config = dict(
    moe_layers=[2, 3, 4, 5, 6, 7, 8, 9, 10, 11, 12],
    n_groups=4,
    groups_per_token=3,
    steps=4700,
)
Below are experts of layer 8 (counted from 0) of a mixture-of-experts language model. Rows are named router (the router's row for the expert) and show model dimensions 0-127. Each number is 50 + 10 x the weight over its row's rms, rounded and kept within 0 to 99.
Before each expert's rows: "raises" lists some tokens whose logits its average output raises strongly, later layers aside. This comes from a sample of Wikipedia text that the model never trained on.

# expert 34
raises: "so", "te", "mp", "cy", "ne", "st"
router:48 36 55 49 22 46 59 44 49 59 45 45 43 41 53 43 66 44 44 53 26 57 45 48 49 66 46 42 45 48 67 44 48 39 39 30 36 45 43 58 35 32 56 54 62 48 56 48 40 45 52 56 54 41 28 56 31 34 44 42 61 57 51 52 27 57 45 69 46 43 33 64 44 46 39 57 46 55 43 59 61 46 65 41 65 43 70 59 51 55 53 60 59 57 56 45 54 60 52 60 38 63 58 57 47 55 54 47 51 37 59 34 51 39 56 46 42 36 41 28 46 60 59 54 41 59 59 41

# expert 98
raises: "eat", "p", "ang"
router:58 45 60 33 53 56 69 42 45 41 66 40 49 55 66 54 66 46 28 47 45 35 61 41 50 61 56 51 55 56 51 38 38 53 44 61 42 44 70 69 51 47 63 37 62 66 48 72 46 43 67 35 37 53 50 57 57 65 57 67 44 65 56 43 47 48 55 50 46 30 51 44 62 35 42 62 58 56 64 66 45 41 40 37 32 53 59 62 29 50 54 58 37 51 57 55 49 49 37 56 31 50 55 54 49 46 65 51 60 48 57 49 64 43 52 52 36 52 53 35 47 56 50 55 44 48 43 39

# expert 25
raises: "n", "nes", "ey", "le", "v", "p"
router:50 41 50 54 44 63 76 44 40 38 43 64 57 45 65 68 34 48 45 49 43 30 56 64 55 48 50 58 49 59 57 55 42 48 59 57 36 40 53 61 48 61 56 57 53 54 41 34 39 32 57 65 41 64 32 55 33 59 66 49 66 58 56 64 57 49 56 48 47 66 61 27 52 51 62 55 50 49 52 57 43 51 68 52 56 44 50 58 46 36 64 54 63 55 63 42 45 36 36 54 40 44 44 41 40 53 44 41 49 49 47 66 55 62 55 43 51 38 42 24 47 46 58 34 62 61 60 39

# expert 48
raises: "U", "S", "==B", "A", "For", "===="
router:58 48 57 51 47 43 45 46 43 47 50 62 48 61 55 52 39 54 56 48 38 54 28 40 46 47 50 45 61 44 47 42 52 50 50 38 52 67 40 56 50 65 57 52 70 58 47 56 51 63 59 42 32 57 70 40 31 47 52 49 67 61 61 58 42 38 59 60 57 49 50 58 39 45 55 49 51 66 55 64 27 47 46 44 30 37 42 30 61 51 38 41 57 48 64 42 50 68 35 48 69 58 57 55 69 58 60 44 58 44 54 34 54 53 31 53 63 60 38 52 51 61 57 47 32 37 30 63

# expert 97
raises: "et", "arily", "us", "ed", "en", "um"
router:45 42 60 53 54 39 58 37 44 42 58 58 39 39 58 33 49 65 38 47 36 66 41 47 46 45 53 37 51 47 43 41 41 69 54 51 39 47 32 42 64 61 55 34 58 50 44 35 45 50 44 64 52 40 50 66 41 37 48 38 60 43 48 52 63 60 45 48 47 42 76 73 58 48 51 35 53 62 39 47 44 40 58 51 65 52 50 43 41 45 59 45 44 57 55 38 47 45 57 54 58 31 48 51 51 38 58 48 34 44 65 60 60 56 61 62 48 41 70 63 32 58 65 24 59 50 43 50

# expert 19
raises: "ar", "ub", "at"
router:45 23 58 32 76 64 49 45 42 63 39 52 45 37 48 40 56 64 40 57 45 38 41 41 59 38 57 54 35 63 38 43 42 56 35 53 48 67 52 74 58 53 53 36 63 66 46 45 48 52 60 45 33 50 25 36 71 56 52 49 52 58 66 56 58 65 56 57 62 53 44 48 47 55 46 72 47 64 40 64 52 43 64 41 61 60 50 70 62 44 39 46 46 51 49 53 54 48 51 69 51 40 54 48 56 39 60 53 52 41 55 44 50 42 41 51 47 37 43 61 46 50 56 50 46 45 42 54

# expert 65
raises: "5", "6", "7", "9", "8", "3"
router:45 54 70 58 38 21 57 47 40 55 40 43 44 55 43 48 56 56 43 54 45 59 54 35 53 60 69 39 64 51 41 57 70 46 61 59 54 49 51 61 70 58 51 40 50 59 53 48 59 49 32 57 46 34 57 59 62 69 45 46 37 59 60 36 46 55 44 50 49 61 46 45 61 58 53 52 57 45 62 66 53 60 39 48 55 33 67 57 45 54 35 22 45 42 54 34 52 48 53 47 32 52 66 42 46 55 53 65 30 46 49 55 40 56 39 64 62 51 59 52 44 47 39 34 64 62 42 38

# expert 109
raises: "t", "w", "s", "den", "l", "te"
router:51 32 43 48 45 51 54 30 35 53 57 50 40 33 63 52 42 42 38 50 42 59 62 48 53 48 38 47 67 52 44 40 42 53 55 44 42 53 73 55 49 74 54 28 49 45 57 60 40 47 52 71 41 45 31 42 51 60 73 28 57 49 49 66 45 66 48 52 42 39 48 30 62 35 49 56 60 49 47 54 46 62 57 47 53 58 65 58 49 47 52 56 43 46 63 53 49 50 48 53 27 58 52 46 54 53 61 59 45 43 48 55 40 35 56 30 43 38 40 43 42 55 56 43 65 63 32 34

# expert 22
raises: "el", "ern", "ers", "red", "es", "."
router:36 51 55 58 52 49 58 50 50 34 51 41 56 61 56 40 48 60 65 52 45 36 69 64 57 38 53 66 37 50 51 37 33 48 54 60 34 46 58 60 79 58 61 52 69 49 38 43 44 39 50 32 39 54 55 55 50 69 43 54 55 65 45 32 58 47 44 54 64 63 60 27 57 49 54 63 66 51 67 57 53 50 51 63 52 37 50 53 29 40 52 50 43 55 56 62 42 59 39 42 41 52 32 45 55 66 51 52 56 51 57 57 42 43 43 31 48 60 27 52 43 51 56 44 46 47 40 47

# expert 30
raises: " |", "ud", "ul", " =", "il", "id"
router:45 70 49 53 47 61 46 45 36 49 44 53 44 50 55 49 58 62 48 56 70 28 43 61 37 52 42 50 58 50 50 56 34 33 67 60 55 47 45 61 56 48 42 69 38 38 43 48 67 48 50 33 47 40 39 49 55 55 45 57 28 54 36 49 64 57 48 53 52 45 60 36 52 55 38 33 44 40 34 51 51 53 43 44 38 33 52 58 50 61 59 67 41 40 50 31 59 52 49 48 64 38 61 45 60 62 62 60 51 67 35 57 37 49 47 33 54 52 49 30 57 54 57 58 42 73 34 41

# expert 76
raises: "ov", "ap", "ie", "ow"
router:44 58 41 45 41 51 42 41 49 44 62 63 52 50 60 60 34 40 39 43 47 52 45 33 42 58 56 53 55 62 55 39 69 47 63 51 39 49 54 61 52 64 42 61 34 25 40 50 58 42 38 32 45 56 57 55 58 62 67 56 54 64 40 69 61 60 36 44 39 58 52 55 66 50 36 69 47 34 46 37 64 46 26 42 65 53 35 48 42 38 39 60 50 54 55 46 60 52 35 59 60 63 44 51 55 50 52 62 53 48 57 62 58 54 57 44 41 31 44 68 50 56 64 41 52 50 47 67

# expert 35
raises: " of", "-", "-P"
router:46 40 51 23 59 46 48 31 55 65 34 50 43 52 47 61 39 55 66 54 38 38 56 54 46 54 38 48 53 57 42 42 47 57 43 63 45 71 54 46 40 49 57 58 44 32 68 40 23 45 40 49 43 45 22 34 64 65 56 35 57 44 46 74 63 40 59 47 63 46 33 41 46 46 54 48 49 52 54 67 50 51 46 45 52 46 57 61 54 45 44 55 45 61 47 69 51 46 50 55 37 28 54 41 44 48 48 43 55 47 41 54 61 36 50 56 34 37 53 51 40 32 47 47 46 42 58 44

# expert 114
raises: "ce", "ven", "pen", "ctor", "k", "ct"
router:55 61 43 54 44 39 41 59 47 40 54 63 55 35 45 42 53 30 50 58 32 63 36 59 56 56 44 55 55 59 49 62 55 56 46 46 65 59 45 53 36 51 66 47 59 39 42 45 64 60 48 52 48 51 56 58 47 62 39 42 73 30 49 52 57 46 33 40 48 42 53 57 52 47 55 42 60 54 65 19 60 52 58 44 55 57 52 50 52 62 52 70 53 36 66 37 42 40 44 50 68 58 72 42 32 55 58 28 61 34 56 54 46 38 63 40 51 40 49 58 50 55 63 47 44 67 41 53

# expert 7
raises: "ry", "rick", "ris", "ont", "urr", "utt"
router:39 59 61 45 45 61 41 31 43 36 53 52 35 40 54 52 45 49 49 37 37 43 60 67 52 41 56 44 64 59 39 43 68 46 69 54 49 38 42 57 62 58 55 59 40 53 52 59 60 60 64 31 51 58 57 54 56 35 59 57 22 66 41 35 60 56 49 73 39 58 63 63 43 44 54 47 63 50 58 43 43 43 46 42 37 40 44 49 63 48 65 49 46 37 43 36 41 50 35 50 56 56 49 40 56 69 53 54 34 53 38 49 33 58 49 38 54 47 41 37 53 42 62 50 35 58 42 60

# expert 70
raises: "\n", "-", "|", "===", "==", "===="
router:62 39 60 59 36 51 31 62 51 45 48 58 41 41 52 43 56 71 39 43 35 47 38 46 41 48 69 44 59 42 51 41 53 51 30 33 48 50 55 43 48 62 54 62 68 32 63 43 53 42 50 45 38 49 64 53 54 47 49 54 55 58 47 58 47 43 49 44 54 51 53 41 34 41 48 37 67 38 43 57 43 75 56 61 50 56 64 46 40 44 51 67 48 37 69 44 63 61 50 30 59 57 49 51 55 61 63 53 36 50 30 31 46 53 57 33 54 50 61 37 58 44 44 44 44 66 33 63

# expert 80
raises: "igned", "er", "ce", "press", "um", "ly"
router:71 58 57 47 50 56 47 54 51 52 58 51 64 44 32 72 36 57 57 49 46 41 47 32 59 60 50 57 41 38 61 44 52 55 45 49 29 61 55 57 29 52 58 51 67 57 58 31 50 50 62 52 64 55 45 62 50 41 46 41 72 44 70 44 48 63 37 44 49 63 67 48 66 62 46 52 67 36 69 30 40 53 46 47 58 46 41 37 33 42 42 56 45 63 49 44 48 45 49 57 55 61 62 50 45 68 42 48 56 44 60 37 42 43 56 42 49 31 51 61 53 63 58 43 60 58 38 50

# expert 75
raises: " and", ".", ",", "\n", " in", "-"
router:60 59 56 23 45 52 40 51 56 68 42 51 31 56 38 57 42 41 52 59 52 44 63 63 47 49 56 35 50 70 53 37 54 60 49 61 59 61 42 66 47 36 42 55 54 48 44 47 43 57 52 46 51 61 35 35 69 51 54 56 60 51 40 81 62 29 74 50 48 46 30 48 48 53 49 55 48 46 49 59 45 40 40 55 51 38 60 50 53 49 44 47 50 61 57 53 57 33 47 59 35 40 56 52 41 52 45 45 59 49 52 46 59 40 55 73 33 41 64 41 37 42 29 58 42 49 47 32

# expert 89
raises: "es", "ely", "en", "ial", "e"
router:52 47 63 46 48 48 52 50 59 39 52 56 47 43 68 39 47 54 60 47 35 40 62 52 51 57 39 52 33 73 47 38 42 54 42 61 46 47 50 59 49 42 50 49 42 52 35 32 38 58 39 62 31 66 42 53 48 39 50 65 62 41 35 50 47 32 45 32 63 46 50 37 60 71 50 53 48 70 36 51 34 48 47 65 64 32 60 49 65 41 43 40 52 42 60 58 59 37 60 39 50 53 36 35 46 57 45 62 56 50 50 42 42 42 55 65 31 45 52 63 53 42 40 64 73 46 47 52

# expert 15
raises: " |", "-", "–201", "-p", "–202", " (S"
router:54 51 38 50 50 73 59 51 47 56 60 43 69 39 46 39 46 36 45 39 56 53 44 62 59 37 57 47 60 54 60 48 57 58 42 48 47 43 38 41 61 47 46 57 34 48 66 50 63 52 52 43 49 48 54 49 53 42 61 34 62 59 56 46 44 44 51 42 62 43 63 43 51 46 74 37 37 61 58 54 39 37 52 37 40 40 43 61 55 55 37 64 62 40 55 65 50 39 63 37 43 49 65 52 41 52 58 62 72 50 32 31 38 71 61 48 47 64 69 45 47 44 68 42 38 63 45 34

# expert 63
raises: "ies.", "ies,", "ies", "ices", "ows"
router:56 42 57 38 57 37 51 45 59 59 68 60 53 55 42 52 40 57 47 48 32 56 39 60 58 46 35 51 60 69 44 54 46 33 48 43 52 67 60 59 50 57 54 64 67 26 48 67 47 66 56 30 57 55 66 66 55 60 53 53 48 45 59 42 54 48 59 59 43 59 58 43 58 56 47 65 51 55 44 54 35 45 43 32 50 47 49 31 44 54 36 44 56 60 24 46 64 61 40 52 56 52 31 57 61 50 47 53 59 53 50 40 40 57 54 32 45 66 40 59 47 37 40 72 39 41 38 52

# expert 94
raises: "ed", "or", "qu", "ing,", "ed,", "er"
router:53 60 42 54 52 52 58 45 42 57 59 59 56 44 51 54 60 63 48 48 44 46 37 49 53 43 44 42 48 43 40 46 44 59 34 47 35 36 30 57 47 62 67 50 45 67 54 44 54 62 41 66 44 65 41 37 42 39 29 52 57 36 52 59 65 47 73 60 61 58 34 43 62 51 41 43 49 44 61 50 66 50 53 49 61 50 42 47 55 46 49 43 54 51 52 73 52 67 60 61 47 60 43 36 40 42 27 48 36 47 32 59 56 53 56 70 51 56 59 65 70 37 48 73 42 54 64 58

# expert 60
raises: "ates", "ces", "es.", "es", "hes", "les"
router:60 53 33 42 61 64 53 56 49 56 67 51 46 52 37 47 44 62 44 39 56 42 40 45 41 58 57 44 33 65 50 56 60 49 46 63 40 56 62 51 49 62 61 39 49 39 53 46 44 67 62 67 48 56 74 61 33 51 41 64 47 46 51 60 44 39 71 52 58 53 62 37 47 69 58 27 52 35 49 32 43 43 43 50 47 57 51 46 58 47 55 46 53 53 48 45 56 58 59 69 50 44 52 47 60 48 40 33 54 42 46 60 47 50 70 40 50 73 46 50 36 46 35 47 51 35 30 74

# expert 85
raises: "ing", "ed", "ing,"
router:56 61 40 46 50 60 48 43 46 41 45 44 43 56 53 55 53 56 28 62 41 41 48 59 57 45 55 29 48 50 69 46 56 42 59 50 48 36 39 47 74 48 56 56 54 56 47 32 41 56 37 66 22 67 49 27 61 56 49 52 43 53 44 44 66 46 59 58 65 50 53 48 49 65 49 62 26 52 43 36 63 54 58 38 66 49 60 40 65 47 45 24 65 56 43 54 52 52 47 49 33 49 52 59 48 43 39 69 40 42 45 56 68 50 39 58 45 62 54 58 61 59 43 52 64 56 50 51

# expert 57
raises: "ees", "e", "ee", "ess", "ers."
router:47 35 53 51 69 45 52 63 41 56 47 46 40 54 61 40 44 60 39 54 40 55 46 44 60 45 49 66 49 43 47 34 33 53 46 74 43 19 53 59 51 55 39 56 44 31 66 45 44 61 55 45 31 50 37 42 48 44 44 60 57 40 53 36 57 68 34 47 55 59 54 47 61 62 34 66 41 48 42 61 51 45 39 53 40 58 63 58 66 44 48 51 38 54 29 46 57 41 50 62 26 57 64 48 59 62 55 45 48 52 66 59 61 55 42 66 57 48 37 35 49 39 45 44 57 61 48 54

# expert 67
raises: " (O", ".", " (", "x", " (P", "*"
router:42 54 45 48 55 54 45 41 33 73 40 50 38 57 68 52 47 51 54 54 68 37 62 38 51 55 49 43 52 58 42 50 51 41 51 35 64 42 51 37 55 28 55 37 55 61 41 52 47 40 42 28 55 53 41 36 70 46 54 56 52 50 39 48 27 50 64 46 64 51 47 49 41 46 71 60 42 37 45 42 56 48 66 62 53 62 52 50 44 59 33 50 55 39 45 65 38 63 63 41 39 43 51 42 53 57 52 62 42 65 40 46 66 43 44 47 37 46 52 52 32 76 55 35 42 43 59 55

# expert 23
raises: "urg", "ed:", "ere", "ut", "ess"
router:38 61 53 50 32 58 54 34 46 46 48 56 52 49 63 71 44 63 55 67 57 44 45 54 24 40 43 47 45 35 55 56 51 51 62 51 48 44 63 37 43 61 42 66 38 59 53 45 41 41 61 35 49 50 53 65 44 53 65 58 53 30 48 33 70 56 64 45 68 55 55 61 51 38 46 58 52 50 30 55 38 57 47 45 48 45 29 47 45 49 41 26 46 39 72 27 48 46 46 53 71 50 36 49 53 63 54 55 47 56 34 41 44 53 55 42 38 51 31 54 52 41 44 58 50 52 48 50

# expert 36
raises: "c", "f", "t", "p", "d", "par"
router:58 48 31 45 56 52 63 62 63 41 60 56 39 38 59 71 55 61 55 58 56 43 66 67 58 56 41 36 63 48 61 40 41 44 40 47 75 45 61 44 46 67 60 47 63 58 51 42 41 46 49 54 45 61 31 45 34 37 43 36 59 38 58 43 60 65 39 45 45 45 51 33 56 35 44 35 36 47 40 67 50 67 55 55 54 48 41 45 60 47 68 58 33 43 56 52 40 59 37 57 38 47 36 42 35 47 37 63 58 46 52 51 44 45 56 47 41 47 56 47 58 69 45 59 59 55 38 43

# expert 102
raises: "ics,", "fter", "ers.", "C."
router:35 47 59 65 48 43 47 56 35 45 53 39 56 27 49 66 71 39 42 37 48 53 53 62 51 55 56 41 60 44 35 58 50 44 56 42 57 47 32 46 51 51 49 48 24 56 68 51 60 55 41 44 31 55 64 57 59 37 45 56 56 54 42 34 72 46 68 49 48 54 50 43 47 53 55 49 69 38 51 55 52 66 66 39 51 47 50 53 33 48 44 50 43 35 40 42 35 48 40 49 68 64 69 65 58 46 59 52 55 49 62 39 36 55 40 35 53 55 52 67 42 53 52 46 44 46 27 46

# expert 112
raises: "=", " |", "*"
router:55 42 64 52 58 40 59 44 26 66 47 65 54 36 67 28 41 55 41 33 56 52 44 50 57 57 32 53 50 53 49 59 58 47 58 59 44 39 47 43 54 50 47 55 61 38 41 46 44 32 66 46 43 63 52 47 63 36 39 55 55 41 48 45 43 52 46 53 53 57 42 50 53 41 60 32 71 54 66 48 38 34 63 38 62 50 55 64 61 60 54 56 49 57 53 45 35 56 67 37 43 38 50 55 72 62 61 66 49 64 41 40 53 48 54 33 49 44 55 48 55 34 54 28 56 41 37 59

# expert 51
raises: "er", "ure", "w", "ur", "er,", "ant"
router:57 46 24 24 41 73 52 46 58 24 55 46 52 61 37 45 36 59 44 49 61 52 55 58 51 47 44 44 60 49 61 51 55 43 54 47 36 48 57 44 59 64 62 35 41 51 44 51 49 48 41 71 45 50 56 54 35 64 62 38 36 59 47 42 64 49 36 43 66 46 65 58 59 67 49 34 40 46 44 45 64 43 50 47 50 67 57 35 50 20 53 49 61 49 36 55 54 50 60 69 49 52 52 53 39 52 48 61 50 47 47 51 31 38 46 50 48 63 41 49 38 43 44 40 48 46 39 58

# expert 45
raises: " ", ";", ","
router:53 45 35 36 58 66 43 69 49 76 57 46 57 45 50 49 49 69 48 59 55 43 50 39 61 49 78 53 65 62 46 51 47 42 55 77 66 61 52 62 50 52 47 56 53 46 34 56 43 41 52 55 50 33 42 33 55 66 42 41 38 47 50 36 54 51 46 59 45 28 51 48 72 59 43 39 51 63 33 65 54 54 35 45 54 43 48 74 54 67 36 48 58 38 56 53 39 65 68 44 53 40 46 38 53 46 50 50 47 38 58 38 41 42 42 49 43 49 46 42 59 51 45 49 44 45 55 54

# expert 72
raises: "ement", "ers,", "er,", "ers.", "er.", "rov"
router:45 57 49 38 51 54 51 39 49 33 38 64 52 57 52 41 44 54 51 35 36 45 54 60 55 45 45 47 63 52 49 57 73 37 46 50 32 59 34 53 35 66 42 40 47 48 46 50 37 48 32 64 32 52 55 50 37 32 40 68 50 51 38 48 64 55 43 44 50 37 75 51 47 64 39 31 42 54 47 51 69 43 52 55 43 46 61 51 68 33 51 33 52 37 31 43 35 39 65 64 54 59 49 42 57 51 38 67 46 52 47 57 58 64 54 56 56 59 56 41 52 43 53 38 45 53 31 54

# expert 77
raises: "ov", "aying", "iv"
router:48 60 64 49 37 58 36 43 47 47 45 48 56 51 60 58 38 58 39 46 51 57 44 47 44 49 51 62 41 52 46 63 58 33 44 44 41 38 55 45 39 58 48 66 40 36 49 42 64 43 49 33 49 53 56 64 63 52 42 63 26 40 58 59 58 67 56 39 45 62 33 63 64 71 36 49 50 41 48 33 49 64 36 53 58 43 25 35 40 55 39 48 42 45 47 39 62 39 53 56 66 64 44 38 45 57 59 58 50 47 46 59 51 42 61 41 45 36 51 70 45 41 54 64 69 59 36 63

# expert 121
raises: "end", "osed", "uter", "orn", "os"
router:63 56 48 41 44 50 52 66 60 45 71 65 45 51 53 55 43 40 64 52 40 40 37 49 60 38 34 46 62 58 21 57 55 63 42 42 56 63 49 50 63 47 58 65 58 48 48 37 43 45 63 56 48 39 52 47 38 43 60 60 42 42 53 40 48 53 36 54 34 56 61 33 46 35 57 50 38 47 60 60 64 37 66 38 52 52 46 34 56 40 60 56 83 46 60 44 46 47 44 36 54 58 40 52 57 63 66 67 36 45 49 52 45 55 51 58 57 40 33 45 50 42 38 45 31 55 51 45

# expert 64
raises: "1)", "2)", "4,", "4)", "5,", "6."
router:49 61 38 63 53 47 46 52 56 64 63 47 53 48 41 38 33 21 61 38 58 63 43 35 50 33 52 58 71 40 50 44 69 37 52 44 43 50 53 41 73 62 39 55 45 49 48 40 53 34 61 56 61 36 46 62 58 57 44 40 59 51 47 49 36 49 56 60 71 68 51 46 50 34 45 36 52 65 43 54 43 38 61 42 52 51 55 62 45 63 44 43 53 52 61 36 37 53 50 47 39 42 51 44 59 55 50 48 48 51 43 52 38 61 42 49 65 40 73 32 52 40 49 63 39 60 61 61